python train.py --balance_bias=false --n_kv_head=5 --grad_clip=1.0
Below are experts of layer 5 (counted from 0) of a mixture-of-experts language model. Rows are named router (the router's row for the expert), up (a neuron's input weights, with its number), down (a neuron's output weights, with its number) and show model dimensions 0-79. Each number is 200 + 40 x the weight over its row's rms, rounded and kept within 0 to 999.
After each expert's rows: "comes after" lists some tokens at least twice as common just before its tokens as in all text; "mostly gets" lists some tokens that are sent to it at least half of the time. This comes from a sample of Wikipedia text that the model never trained on. Tokens count by the router's weight.

# expert 8
router,185,195,256,212,183,220,179,176,277,123,188,200,199,240,174,148,191,226,202,244,250,200,268,186,222,156,116,253,217,171,233,121,204,173,199,162,289,286,223,195,245,218,180,196,238,229,241,197,127,244,292,227,201,235,247,194,208,230,198,240,177,223,165,217,185,199,142,137,166,324,185,103,192,154,233,259,196,212,172,225
up0,208,263,186,157,184,217,180,125,214,142,218,227,160,178,204,237,175,174,197,168,183,176,224,223,173,239,199,204,158,241,153,152,207,176,135,212,186,249,206,232,157,271,207,183,158,182,211,176,243,106,174,196,244,257,238,156,205,65,186,180,148,271,119,128,213,168,146,218,235,208,190,233,182,166,190,298,214,213,154,206
down0,238,223,236,188,208,182,246,165,243,194,190,180,266,202,148,217,183,199,219,175,242,231,242,176,186,218,211,266,150,265,152,242,216,202,243,209,185,216,231,185,264,246,213,275,198,222,125,171,157,220,211,205,204,137,191,127,283,211,116,199,158,189,222,283,209,171,117,268,256,171,249,145,172,145,141,194,219,264,250,204
up1,192,220,169,174,231,198,130,202,136,88,177,190,208,243,227,183,215,179,185,201,215,170,239,242,242,199,206,211,209,176,203,128,137,227,229,241,250,318,192,233,191,166,171,167,259,148,259,169,199,183,140,154,216,265,157,195,263,122,214,243,215,172,221,300,238,250,173,215,204,174,222,220,177,169,246,157,212,275,169,179
down1,173,235,163,263,155,197,138,148,271,207,164,223,229,193,245,185,150,170,133,183,201,222,252,163,197,179,179,251,177,227,190,244,186,142,215,258,176,245,184,228,201,230,192,193,138,248,144,188,197,199,173,207,205,240,227,231,141,207,197,132,264,176,240,233,194,197,207,157,234,203,165,159,153,148,115,156,228,223,112,183
comes after: " ", "0 ", "1 ", "2 ", ") ", "3 "
mostly gets: "%; ", "—; ", "±% ", "often ", "| ", "; "

# expert 15
router,256,194,224,238,238,272,253,93,234,174,191,178,173,167,179,110,230,201,191,152,226,194,227,202,137,227,168,262,207,239,208,135,156,163,232,152,115,194,262,162,188,254,112,223,241,194,247,253,184,227,281,230,271,259,272,269,215,276,210,168,263,211,227,184,195,215,161,141,193,244,219,174,168,178,153,289,182,187,207,224
up0,208,89,172,237,146,203,209,256,130,220,210,221,179,142,157,179,174,131,156,194,207,175,232,190,233,159,209,221,202,129,160,135,163,200,170,172,194,256,231,275,186,195,200,231,191,125,125,227,244,223,181,338,271,251,169,203,201,276,212,227,302,219,265,200,191,223,186,185,202,220,187,119,207,150,165,214,228,255,152,299
down0,230,244,227,234,243,194,194,206,162,188,210,224,206,201,255,228,233,219,208,241,230,165,149,161,212,249,125,197,170,191,162,182,207,251,194,144,295,189,260,194,202,198,238,207,228,250,202,224,190,218,214,239,229,171,208,204,164,192,199,186,237,250,167,285,171,185,239,213,253,215,208,211,221,289,212,153,176,166,170,110
up1,293,196,192,205,241,204,156,190,222,160,208,133,225,258,157,233,198,134,171,195,177,109,180,156,204,151,152,158,187,203,167,175,271,216,233,251,240,198,248,228,226,206,228,176,194,206,173,251,208,264,225,164,160,247,199,283,202,144,281,180,293,214,159,150,140,214,172,142,197,115,205,189,167,193,253,295,226,226,215,190
down1,193,183,177,180,276,142,174,142,250,160,207,257,190,183,212,181,197,239,191,266,262,226,216,228,193,188,198,207,175,221,207,143,194,267,203,169,219,203,203,247,184,171,183,201,181,161,182,262,209,187,288,205,182,212,224,228,210,203,237,182,226,222,245,182,215,153,177,260,241,215,213,241,221,211,272,174,215,95,170,178
comes after: "\n", "\n\n", ": ", ")", " ", "Genus"
mostly gets: "- ", "See ", "also ", "= ", "); ", "→ "

# expert 2
router,267,214,292,232,226,270,267,153,218,234,206,182,219,208,214,202,162,213,173,165,202,210,231,257,175,180,143,182,253,195,192,258,159,158,178,129,202,245,309,222,189,254,234,240,221,237,258,243,140,200,217,206,224,258,184,206,257,207,241,240,187,247,191,204,195,176,175,190,183,202,155,174,142,199,186,210,173,206,245,244
up0,230,165,206,248,150,161,186,209,162,223,244,164,222,286,171,221,188,240,183,117,199,152,216,204,154,172,235,160,198,142,112,168,49,168,144,224,194,165,171,198,212,260,221,230,189,207,134,218,145,223,234,221,185,190,237,175,219,206,204,232,207,207,231,219,285,219,155,201,205,153,210,196,196,227,125,217,244,211,168,267
down0,172,201,249,175,198,255,210,287,235,171,267,231,212,217,225,207,221,161,264,187,179,261,243,210,176,112,169,250,220,167,232,222,222,170,134,214,199,212,199,204,268,141,137,191,252,212,138,200,166,210,225,195,306,119,193,182,224,244,241,207,138,229,152,210,216,159,131,198,163,234,129,209,222,215,159,156,110,197,216,108
up1,239,218,279,163,223,181,235,195,247,232,145,206,176,246,199,226,229,252,259,235,210,229,213,241,230,230,172,173,179,73,182,174,275,153,260,226,193,201,196,229,245,178,160,178,202,231,208,298,192,179,254,205,211,217,206,174,218,225,257,148,204,194,217,161,272,236,170,244,277,145,210,146,162,197,222,241,111,270,214,268
down1,180,246,182,309,70,185,206,239,177,205,226,192,265,184,139,243,137,174,175,196,194,131,184,227,166,254,189,177,186,255,202,237,231,266,222,151,210,180,298,207,252,229,213,194,197,172,159,112,219,210,192,96,168,216,241,202,197,195,122,192,212,205,205,241,195,222,180,187,262,193,217,212,248,233,115,197,205,167,206,170
comes after: "1", "- ", "2", "4", "C", "3"
mostly gets: "Succeeded ", "Preceded ", "Votes ", "cont", "Candidate ", "requ"

# expert 39
router,305,288,266,267,253,255,148,215,278,215,240,152,176,213,247,175,143,155,168,203,175,212,186,173,169,221,165,241,199,191,255,244,197,141,168,209,162,214,267,162,136,227,208,186,235,252,217,202,160,212,174,181,195,209,176,278,223,202,208,205,193,184,135,177,246,194,167,206,190,181,168,298,176,241,261,275,150,238,216,151
up0,204,255,207,289,168,205,173,284,181,159,187,143,174,152,231,220,129,203,176,163,215,103,183,140,258,201,229,170,175,236,238,179,251,231,182,259,130,184,219,102,202,192,206,178,201,257,196,215,217,202,152,208,202,230,221,301,170,202,214,228,213,199,233,232,182,250,154,196,170,134,176,218,220,178,151,187,184,204,178,297
down0,152,162,195,191,289,154,197,153,228,165,193,231,189,130,249,137,182,229,219,219,233,221,199,147,198,190,180,219,191,170,237,185,262,200,203,198,263,268,205,294,195,271,237,143,199,175,241,188,243,208,179,203,182,147,134,249,239,287,156,170,171,177,140,192,207,170,185,200,147,230,244,185,128,199,205,158,211,211,257,176
up1,193,251,226,184,298,182,261,220,203,212,243,183,176,191,194,230,213,240,186,195,163,284,203,212,228,212,227,208,174,199,283,119,183,166,201,234,231,241,237,214,222,233,168,258,172,259,166,186,223,141,185,247,199,225,213,244,159,216,218,223,154,181,182,151,233,224,180,223,201,191,161,242,92,205,343,238,195,178,261,233
down1,148,243,165,201,234,207,134,175,263,259,223,247,247,159,283,129,186,178,157,280,227,133,258,186,184,306,242,150,128,163,206,289,254,208,195,199,204,208,205,173,164,148,217,195,171,227,240,144,168,159,241,189,167,200,171,220,207,206,242,191,169,227,141,219,249,154,256,287,172,176,158,191,285,243,227,198,251,188,125,213
comes after: "G", "F", "L", "H", "B", "T"
mostly gets: "Mc", "Dar", "Wal", "ü", "Mike ", "Hun"

# expert 11
router,212,230,187,218,219,232,215,156,236,175,291,199,180,224,238,162,257,269,215,244,242,168,204,182,123,239,223,250,230,266,184,238,171,166,230,166,223,217,181,227,229,187,155,254,212,234,204,225,165,207,272,213,222,183,229,178,209,198,262,237,238,239,229,258,222,211,186,172,190,208,121,146,189,151,137,233,187,226,193,151
up0,191,207,190,228,171,186,270,180,207,184,223,175,194,155,207,211,276,61,190,271,128,161,208,189,204,180,199,208,209,185,230,182,145,230,305,210,234,283,237,278,154,223,151,208,246,248,231,174,188,150,141,234,186,139,246,198,141,219,223,197,165,202,169,200,183,235,173,207,247,271,131,224,207,195,190,228,175,153,226,124
down0,203,229,190,206,157,251,153,162,300,121,184,244,219,205,207,160,194,311,209,177,256,192,77,187,212,254,111,172,195,239,159,206,221,157,138,162,149,181,187,176,179,181,262,241,213,170,249,228,202,200,221,238,202,152,235,214,167,166,269,203,179,165,183,201,238,174,235,241,172,191,220,235,140,219,186,152,256,253,160,199
up1,222,252,215,231,158,179,282,218,189,209,191,205,215,183,187,187,159,193,201,207,137,193,231,286,124,229,231,202,159,225,180,257,151,234,273,199,167,230,183,212,248,203,206,247,174,206,205,275,162,220,251,239,190,170,200,173,262,218,137,156,150,246,251,232,239,232,212,130,178,194,147,140,180,153,137,225,205,265,140,295
down1,123,236,211,178,186,123,139,194,241,229,212,194,255,263,190,204,211,138,148,134,257,225,137,192,226,133,280,258,280,175,241,143,267,226,177,214,224,191,240,220,135,204,198,185,186,230,205,198,218,110,171,257,274,282,190,248,130,149,236,197,188,173,240,206,189,162,247,269,253,188,190,228,213,180,244,233,240,256,235,177
comes after: "of ", "the ", "'", "a ", "in ", "for "
mostly gets: "their ", "the ", "The ", "his ", "other ", "two "

# expert 35
router,245,234,204,249,268,235,186,179,241,191,186,191,197,249,194,147,205,170,147,213,254,163,263,138,165,241,168,223,214,250,227,174,181,173,273,146,138,280,226,234,163,185,231,176,269,275,199,202,228,224,271,251,240,241,176,237,194,209,211,209,202,177,186,198,148,245,154,169,185,165,156,191,169,161,177,236,215,232,205,160
up0,197,179,226,160,285,176,211,131,214,202,208,164,205,142,230,151,239,187,238,200,175,220,211,197,248,226,254,193,193,177,196,187,187,185,201,197,216,195,155,164,161,220,194,188,256,228,220,197,184,178,248,225,183,181,215,192,178,228,189,261,149,181,174,194,245,222,183,126,269,180,160,253,185,197,183,231,177,215,185,185
down0,198,209,220,198,172,204,170,131,169,212,206,235,203,204,203,184,175,181,173,162,242,202,140,123,190,207,191,180,192,227,212,133,200,230,215,210,230,129,227,195,213,258,233,222,153,210,157,193,155,272,173,203,259,251,244,220,155,299,170,108,194,184,155,202,97,221,174,224,235,173,131,152,226,195,189,277,243,212,228,242
up1,169,163,204,203,168,151,217,267,257,263,230,199,215,208,189,135,189,216,217,167,187,200,317,211,135,139,202,245,174,193,179,189,200,195,143,225,180,176,206,202,223,239,161,266,161,224,126,196,214,227,132,162,269,193,224,177,182,201,202,208,159,177,191,130,159,193,202,209,202,178,225,164,197,202,107,136,271,288,250,195
down1,216,258,152,167,184,193,192,163,150,185,289,176,129,156,254,215,171,129,173,217,202,211,107,238,190,118,138,191,193,182,182,161,178,164,212,157,199,200,172,169,121,170,185,192,165,145,212,154,198,151,215,243,200,185,267,161,219,177,167,180,225,181,227,185,231,184,267,170,150,271,196,213,142,165,245,224,203,138,190,217
comes after: "| ", ".", ",", "–", "; ", "("
mostly gets: "201", "202", "200", "198", "199", "197"

# expert 12
router,189,178,240,229,264,271,216,165,211,174,204,206,190,239,198,194,191,249,143,250,235,187,232,220,229,205,185,211,205,145,192,201,200,196,182,210,191,215,213,187,205,225,97,218,255,227,234,188,148,181,255,204,251,220,228,185,208,181,236,220,207,238,194,202,155,147,193,204,175,200,216,209,221,232,229,239,156,227,180,161
up0,271,247,134,111,161,264,103,166,177,167,122,165,210,132,173,231,219,174,202,220,216,187,194,241,267,216,183,195,176,197,194,240,217,215,207,153,126,198,229,212,151,160,136,163,197,211,167,209,214,161,202,153,156,209,115,200,254,161,213,227,233,133,150,236,274,167,192,233,227,153,232,266,210,168,184,154,146,287,231,170
down0,194,186,193,220,258,177,215,305,204,176,178,223,217,180,190,238,138,252,214,168,174,214,223,249,203,187,223,141,141,186,188,227,197,206,226,181,211,251,88,185,157,136,130,232,211,198,246,195,252,108,186,165,310,226,261,196,231,223,183,180,234,255,190,231,199,187,232,192,317,217,249,213,269,269,222,192,166,222,179,180
up1,238,192,228,253,200,234,188,142,197,216,232,178,161,188,163,146,155,231,213,194,180,173,111,140,180,192,197,160,230,196,201,151,232,171,229,248,258,93,243,297,172,171,162,211,125,191,184,219,186,207,167,234,204,232,244,215,247,201,250,226,187,224,248,175,126,214,101,202,213,166,150,129,178,176,209,183,187,191,163,237
down1,219,191,182,190,174,160,265,163,198,217,222,217,258,190,218,176,253,244,212,169,198,181,185,202,219,167,208,179,211,201,203,209,175,136,187,141,273,307,183,126,229,304,181,212,230,224,120,193,188,213,203,210,210,195,284,175,136,187,246,230,235,229,196,178,268,249,192,183,293,163,170,220,181,258,162,204,96,269,185,208
comes after: "the ", "of ", "The ", "and ", "in ", ": "
mostly gets: "School", "Bas", "Ug", "On", "Kur", "Mr"

# expert 30
router,210,163,203,205,219,240,228,139,208,194,188,108,199,228,209,189,193,206,169,220,213,209,200,218,171,224,182,165,220,212,169,231,153,191,167,221,242,194,213,151,223,338,192,271,177,229,157,222,180,165,217,165,223,237,305,196,171,173,246,247,235,315,202,195,231,122,202,177,206,211,182,249,186,239,213,270,161,214,186,168
up0,233,249,206,237,182,167,198,217,209,271,175,208,147,195,164,201,144,184,149,165,179,270,212,250,191,115,161,238,182,201,199,195,155,168,110,227,206,255,262,162,177,189,205,186,335,223,162,188,116,129,238,157,230,247,345,181,244,229,213,258,202,172,139,195,208,179,199,234,140,191,233,195,219,245,219,229,197,177,186,190
down0,164,218,173,196,264,216,235,218,193,145,198,203,209,224,202,243,159,261,201,291,311,118,184,210,270,186,135,242,240,290,239,273,270,221,205,170,184,160,187,243,206,183,164,221,179,193,241,145,257,216,191,186,229,223,190,190,164,230,155,175,194,236,239,218,189,250,232,226,225,234,225,224,165,177,219,125,126,149,203,217
up1,211,128,261,155,189,201,88,175,153,260,183,103,180,220,175,180,295,300,237,176,186,211,166,172,199,150,151,194,205,169,178,239,194,232,168,205,221,181,252,184,205,250,175,180,243,169,168,304,188,183,164,161,202,204,176,188,184,228,242,214,105,172,244,226,205,219,193,204,176,171,192,163,206,243,146,269,211,218,200,238
down1,156,189,229,223,221,179,129,212,208,192,196,218,201,175,216,245,124,179,125,126,122,204,254,245,203,158,204,227,175,213,158,187,177,254,155,161,154,202,286,263,148,194,208,157,233,218,219,165,211,212,250,227,193,214,177,149,272,132,180,223,256,241,169,170,240,138,295,248,241,233,204,246,218,252,183,178,198,148,231,172
comes after: "in ", "In ", "the ", "of ", "on ", "at "
mostly gets: "However", "also", "time", "however", "players ", "but "

# expert 28
router,225,229,216,256,211,239,247,161,190,237,186,160,68,156,163,175,180,201,111,284,296,178,213,118,135,217,118,175,242,193,226,231,139,171,229,187,249,220,192,228,225,167,149,212,214,255,189,221,157,142,227,207,270,295,175,204,249,208,282,224,296,204,199,261,164,203,138,229,173,211,79,151,170,192,175,237,204,235,176,217
up0,244,207,221,210,235,209,207,195,118,185,172,136,211,172,204,199,168,160,178,130,246,215,218,192,282,339,200,189,208,161,212,184,180,216,226,216,298,202,159,182,185,224,205,237,178,189,173,307,89,268,146,101,261,268,196,153,203,213,232,195,259,193,278,137,132,150,149,149,147,219,215,167,202,204,193,156,221,218,174,273
down0,132,244,188,141,196,230,187,250,198,274,273,158,212,241,164,178,250,187,235,176,238,260,173,275,187,195,203,177,134,154,243,198,136,168,198,248,219,182,175,177,205,230,151,139,224,146,154,220,270,213,247,214,90,165,184,202,304,202,165,190,139,191,162,239,181,234,234,250,242,219,277,183,124,221,249,189,193,180,204,229
up1,228,171,200,238,253,160,150,213,152,191,181,242,162,204,196,209,167,225,171,203,269,218,243,188,166,208,197,209,206,222,147,249,216,234,228,125,133,227,209,221,154,204,139,202,207,213,183,189,230,198,246,131,211,173,165,175,162,168,288,158,228,200,199,276,120,203,206,258,113,237,169,155,181,161,143,168,170,175,328,160
down1,174,185,244,200,240,255,202,159,138,254,114,207,225,192,223,245,246,115,253,199,165,184,219,261,240,202,200,242,156,246,220,164,208,179,215,207,217,82,189,198,204,256,222,190,226,151,213,218,210,162,190,281,201,215,240,229,268,230,178,134,180,157,185,160,163,206,188,188,235,286,251,228,188,167,213,245,187,144,155,200
comes after: "| ", ".", "- ", "°", ": ", ":"
mostly gets: "00 ", "2 ", "3 ", "23 ", "several ", "km "

# expert 16
router,194,234,217,200,183,169,224,148,197,208,206,164,164,195,197,186,192,203,184,217,201,204,217,181,193,232,134,197,252,248,195,234,123,168,203,141,102,178,193,161,154,173,96,223,204,179,224,242,205,210,232,209,244,239,224,252,227,311,203,269,191,226,165,171,271,201,166,141,174,275,112,68,165,193,206,205,161,209,126,220
up0,191,212,197,220,180,204,154,173,214,212,178,175,160,180,62,226,217,270,224,224,187,192,209,116,248,166,158,219,221,194,296,165,133,167,222,215,222,150,230,177,211,152,148,181,202,225,185,211,219,250,192,150,160,198,165,241,200,190,190,281,255,247,176,194,241,151,211,223,204,206,123,121,232,222,259,181,184,168,155,224
down0,224,196,248,159,195,137,246,279,249,252,203,242,234,247,222,113,206,160,191,200,168,157,168,245,177,196,146,222,127,190,212,216,179,186,131,244,258,175,211,207,191,198,199,229,225,145,215,177,207,220,159,159,215,246,224,157,142,219,158,252,223,271,208,164,258,141,161,156,179,238,242,201,243,292,183,183,157,279,256,202
up1,187,180,171,247,222,172,201,242,221,199,180,213,135,175,201,185,244,184,178,143,173,195,190,49,168,206,184,188,224,191,178,191,259,188,295,225,161,149,207,229,252,168,197,102,205,166,139,222,195,238,241,219,207,239,254,210,185,251,206,259,245,181,261,136,208,265,175,255,199,227,232,169,157,179,214,153,177,190,167,179
down1,127,281,204,178,234,194,222,221,168,203,279,157,210,226,157,205,207,126,174,231,247,242,206,208,247,244,149,185,176,182,150,243,146,173,253,221,208,196,193,159,174,212,274,238,320,234,175,201,224,236,255,258,195,210,166,158,164,205,267,148,200,194,197,212,172,256,146,102,180,188,243,133,160,188,233,241,226,186,147,160
comes after: "|", ".", "\n\n", "==", "\n", ")"
mostly gets: "\n\n", "==", "== ", "=== ", "\". ", "As "

# expert 27
router,216,198,199,208,224,170,226,149,217,203,208,178,163,190,222,157,235,234,135,168,250,209,249,167,187,130,210,216,268,150,207,220,157,170,220,209,214,256,192,181,250,217,134,287,254,233,191,228,175,202,256,206,205,191,267,183,262,268,303,266,185,274,222,243,230,238,189,151,209,190,165,123,197,203,209,261,181,243,156,251
up0,242,221,239,235,185,195,199,218,195,247,201,184,155,183,208,158,180,197,165,208,166,192,197,183,190,196,202,180,272,230,231,166,170,195,236,213,193,154,161,219,216,187,187,204,179,229,219,219,188,255,214,134,139,146,191,214,207,153,207,250,191,156,217,190,260,136,172,226,229,288,181,173,204,241,238,217,249,208,156,219
down0,215,159,151,236,172,229,203,277,190,178,211,255,180,147,181,240,122,305,146,218,261,179,221,189,217,269,139,178,146,261,194,164,206,168,211,227,210,172,212,176,246,186,175,207,167,155,219,173,213,246,170,200,223,221,219,188,210,222,157,238,239,207,189,288,171,190,204,165,214,261,224,217,167,152,212,238,187,210,171,150
up1,245,152,197,192,210,194,179,145,196,190,151,201,189,213,180,166,155,228,242,174,134,175,217,101,189,207,275,215,240,213,208,162,227,247,285,210,265,176,256,198,201,104,130,249,222,254,244,224,242,237,219,188,161,187,231,217,215,170,201,239,268,178,151,179,297,121,145,185,244,208,134,118,169,165,176,196,238,179,296,236
down1,210,190,212,186,195,167,143,140,246,234,131,230,166,170,183,217,273,203,264,146,131,175,166,195,233,253,238,219,189,184,206,237,109,184,152,248,170,209,119,270,167,152,190,236,206,153,179,178,180,255,255,242,164,155,165,159,156,201,224,131,156,199,173,136,269,253,174,265,194,130,176,287,163,245,197,196,159,170,232,189
comes after: "the ", "| ", ", ", ": ", "(", "The "
mostly gets: "North ", "South ", "District ", "High ", "West ", "General "

# expert 36
router,250,207,252,169,181,277,130,138,195,105,198,180,205,287,216,183,181,230,181,247,202,206,223,181,191,251,154,239,212,232,199,174,154,272,234,192,210,256,234,153,172,246,128,238,212,204,191,254,180,183,242,247,197,236,257,239,221,181,206,294,304,205,188,254,202,205,225,216,227,221,177,234,228,235,203,237,176,202,211,255
up0,188,204,227,244,204,199,255,213,158,160,258,233,204,173,140,220,185,249,186,256,292,244,185,212,178,97,151,199,167,171,151,227,158,160,287,243,226,210,255,162,157,206,143,178,199,190,151,155,181,226,204,165,217,219,182,160,176,246,184,206,149,252,248,241,149,188,153,149,188,220,177,167,202,201,177,195,216,243,171,187
down0,229,231,214,264,243,191,132,174,103,221,211,221,233,275,189,148,204,234,277,220,235,243,164,189,168,198,257,182,275,208,228,193,210,163,176,160,190,196,176,152,296,170,251,292,236,187,173,257,149,214,243,198,180,224,213,217,199,274,233,174,233,166,200,243,292,197,152,212,191,218,185,138,250,222,158,154,190,219,202,223
up1,242,221,212,173,222,260,160,267,175,252,259,185,182,143,220,208,259,188,142,193,184,233,193,174,213,205,244,169,229,248,184,252,196,179,198,113,215,182,167,158,146,239,217,188,169,183,170,225,186,140,272,145,174,163,236,283,186,111,172,199,207,243,193,232,184,188,206,231,142,200,155,254,218,148,184,218,184,256,174,165
down1,232,214,221,208,132,210,197,216,179,166,149,186,183,219,168,146,137,225,226,137,222,250,198,170,229,224,224,155,110,174,190,171,149,245,209,203,263,261,238,198,140,272,173,144,187,205,192,231,230,207,213,183,141,200,220,146,172,173,130,230,238,171,190,198,230,230,256,285,264,162,185,337,226,212,192,198,218,252,239,255
comes after: ", ", "201", "200", "202", "–", "199"
mostly gets: "that ", "which ", "He ", "they ", "who ", "198"

# expert 14
router,196,190,266,226,216,146,166,204,224,171,207,200,202,259,203,184,172,247,157,205,236,175,222,207,179,237,225,265,195,158,202,166,187,189,142,180,253,175,178,218,232,246,179,205,192,309,300,169,178,256,207,277,235,208,252,222,194,214,200,192,206,170,250,178,233,139,124,198,170,146,215,219,182,204,219,250,246,216,181,153
up0,192,235,136,216,206,214,124,243,201,165,246,184,183,210,154,167,116,141,204,174,140,197,255,250,228,134,154,280,248,259,178,189,182,175,161,179,147,215,251,199,162,184,207,169,206,167,154,210,230,184,198,186,190,196,242,206,176,197,220,214,157,212,142,236,282,260,162,204,204,222,224,178,158,161,199,150,153,196,190,211
down0,170,234,177,220,196,255,92,161,187,137,189,204,171,216,147,261,258,157,187,182,127,239,245,249,180,190,229,259,259,210,215,258,263,174,225,224,172,263,291,189,194,220,246,164,187,193,177,167,220,222,183,161,203,217,216,259,126,192,144,231,232,234,183,232,186,252,214,121,154,236,180,267,203,189,169,173,181,273,192,227
up1,205,170,184,151,226,213,231,184,225,218,142,195,150,260,243,200,169,246,247,171,200,208,169,179,218,173,221,204,188,201,173,209,180,160,223,227,167,212,228,196,235,157,183,248,153,280,238,218,209,229,196,207,161,198,218,184,237,264,214,174,194,120,178,187,249,133,279,206,188,157,177,180,217,219,295,200,292,206,146,225
down1,162,228,237,215,182,211,197,217,168,164,220,209,149,152,141,195,174,150,91,197,148,215,218,220,157,168,179,217,176,245,187,215,211,214,194,237,187,154,229,251,253,136,263,132,216,171,187,266,161,248,232,176,191,188,175,233,215,187,206,163,158,194,219,121,173,218,188,202,231,239,241,166,226,168,154,212,240,230,208,219
comes after: "and ", "a ", "the ", "to ", "of ", "s "
mostly gets: "cont", "non", "cap", "year", "dev", "cou"

# expert 31
router,228,283,241,174,203,164,221,174,263,164,266,206,204,200,198,227,226,248,150,111,163,213,267,205,109,214,238,165,220,165,184,175,189,160,198,174,185,242,224,165,175,219,85,264,266,261,217,252,198,200,211,222,253,247,234,227,215,210,273,230,216,183,153,173,179,198,136,196,213,188,175,164,161,216,229,193,195,240,145,217
up0,193,237,177,188,183,184,174,217,124,210,207,255,276,204,170,176,228,218,206,215,185,264,214,172,261,171,169,188,168,180,220,267,218,195,205,185,297,238,206,144,246,176,188,256,181,228,157,206,197,224,159,310,199,221,171,184,216,231,168,304,212,196,252,238,240,194,190,218,161,192,166,244,227,194,230,148,162,251,211,182
down0,212,128,202,176,185,158,232,175,203,229,171,219,204,262,172,260,202,295,92,189,170,211,205,249,251,150,209,172,237,236,213,217,193,210,181,156,183,226,234,189,227,225,214,235,139,226,164,184,182,216,219,222,136,246,205,153,184,258,215,266,156,155,84,234,268,136,158,232,236,177,181,170,264,212,185,271,184,229,264,245
up1,181,172,297,171,268,221,212,206,187,168,183,111,219,174,122,179,252,236,173,226,228,258,215,201,210,321,216,191,193,267,205,232,202,204,190,190,198,187,220,214,187,181,163,215,258,211,200,195,190,203,228,186,198,210,165,197,186,218,172,257,210,190,218,219,163,208,214,210,204,175,166,249,219,189,172,203,237,140,213,203
down1,202,162,232,223,168,275,271,232,287,159,161,171,214,267,152,211,200,155,184,198,183,211,235,170,180,221,184,206,202,198,169,231,172,184,196,108,205,203,148,188,289,226,229,180,215,130,119,173,223,158,190,239,159,257,185,250,239,220,172,203,262,201,149,228,181,206,214,174,190,128,156,149,211,169,124,208,198,210,158,227
comes after: "| ", "- ", ": ", "; ", ", ", "("
mostly gets: "David ", "MF ", "Mike ", "BRA ", "Richard ", "Ug"

# expert 6
router,290,182,214,256,214,171,173,164,344,198,199,207,145,309,138,160,169,274,178,235,185,127,276,151,175,181,226,231,189,215,218,187,163,138,222,199,271,200,192,209,205,205,168,198,189,268,156,170,166,232,245,208,299,228,261,178,278,231,173,293,218,193,188,211,241,182,172,103,191,230,203,169,211,170,215,257,236,240,146,109
up0,232,209,121,199,231,194,224,204,139,184,234,201,220,214,220,176,267,145,229,179,176,226,251,278,160,195,209,257,267,254,215,211,220,181,200,230,267,210,229,194,196,149,182,186,167,145,244,187,196,173,224,207,265,201,136,219,233,234,194,162,235,173,98,296,250,198,196,216,224,168,197,172,245,88,222,126,189,270,178,280
down0,217,223,208,233,212,234,255,197,230,245,149,179,137,165,182,211,155,238,201,241,227,176,203,214,161,225,144,178,216,208,128,195,200,273,139,236,204,185,220,264,199,194,262,204,229,217,203,180,199,172,213,196,103,152,210,195,241,166,201,223,193,176,223,125,157,274,220,159,203,196,239,90,188,254,213,203,203,196,225,206
up1,162,138,196,217,226,229,224,220,182,237,174,196,175,224,219,165,240,294,157,292,152,165,190,206,234,242,201,154,151,212,204,146,85,158,173,234,213,222,189,169,174,188,161,164,190,230,218,194,179,178,226,160,224,222,239,208,277,209,198,211,194,164,132,278,266,251,203,172,188,170,204,127,196,233,210,153,209,226,181,150
down1,265,249,246,221,198,200,162,245,228,163,189,154,261,191,248,317,176,201,243,188,229,198,200,167,144,217,177,311,146,242,139,182,202,224,205,150,243,194,206,208,204,174,273,262,250,142,243,186,165,238,153,211,158,196,149,237,206,196,219,234,227,252,232,191,166,172,258,199,185,178,212,247,232,157,206,265,232,181,179,154
comes after: "\n", "|", ".", ")", "==", "==="
mostly gets: "). ", "\"", ".\"", "\". ", "\".", "would "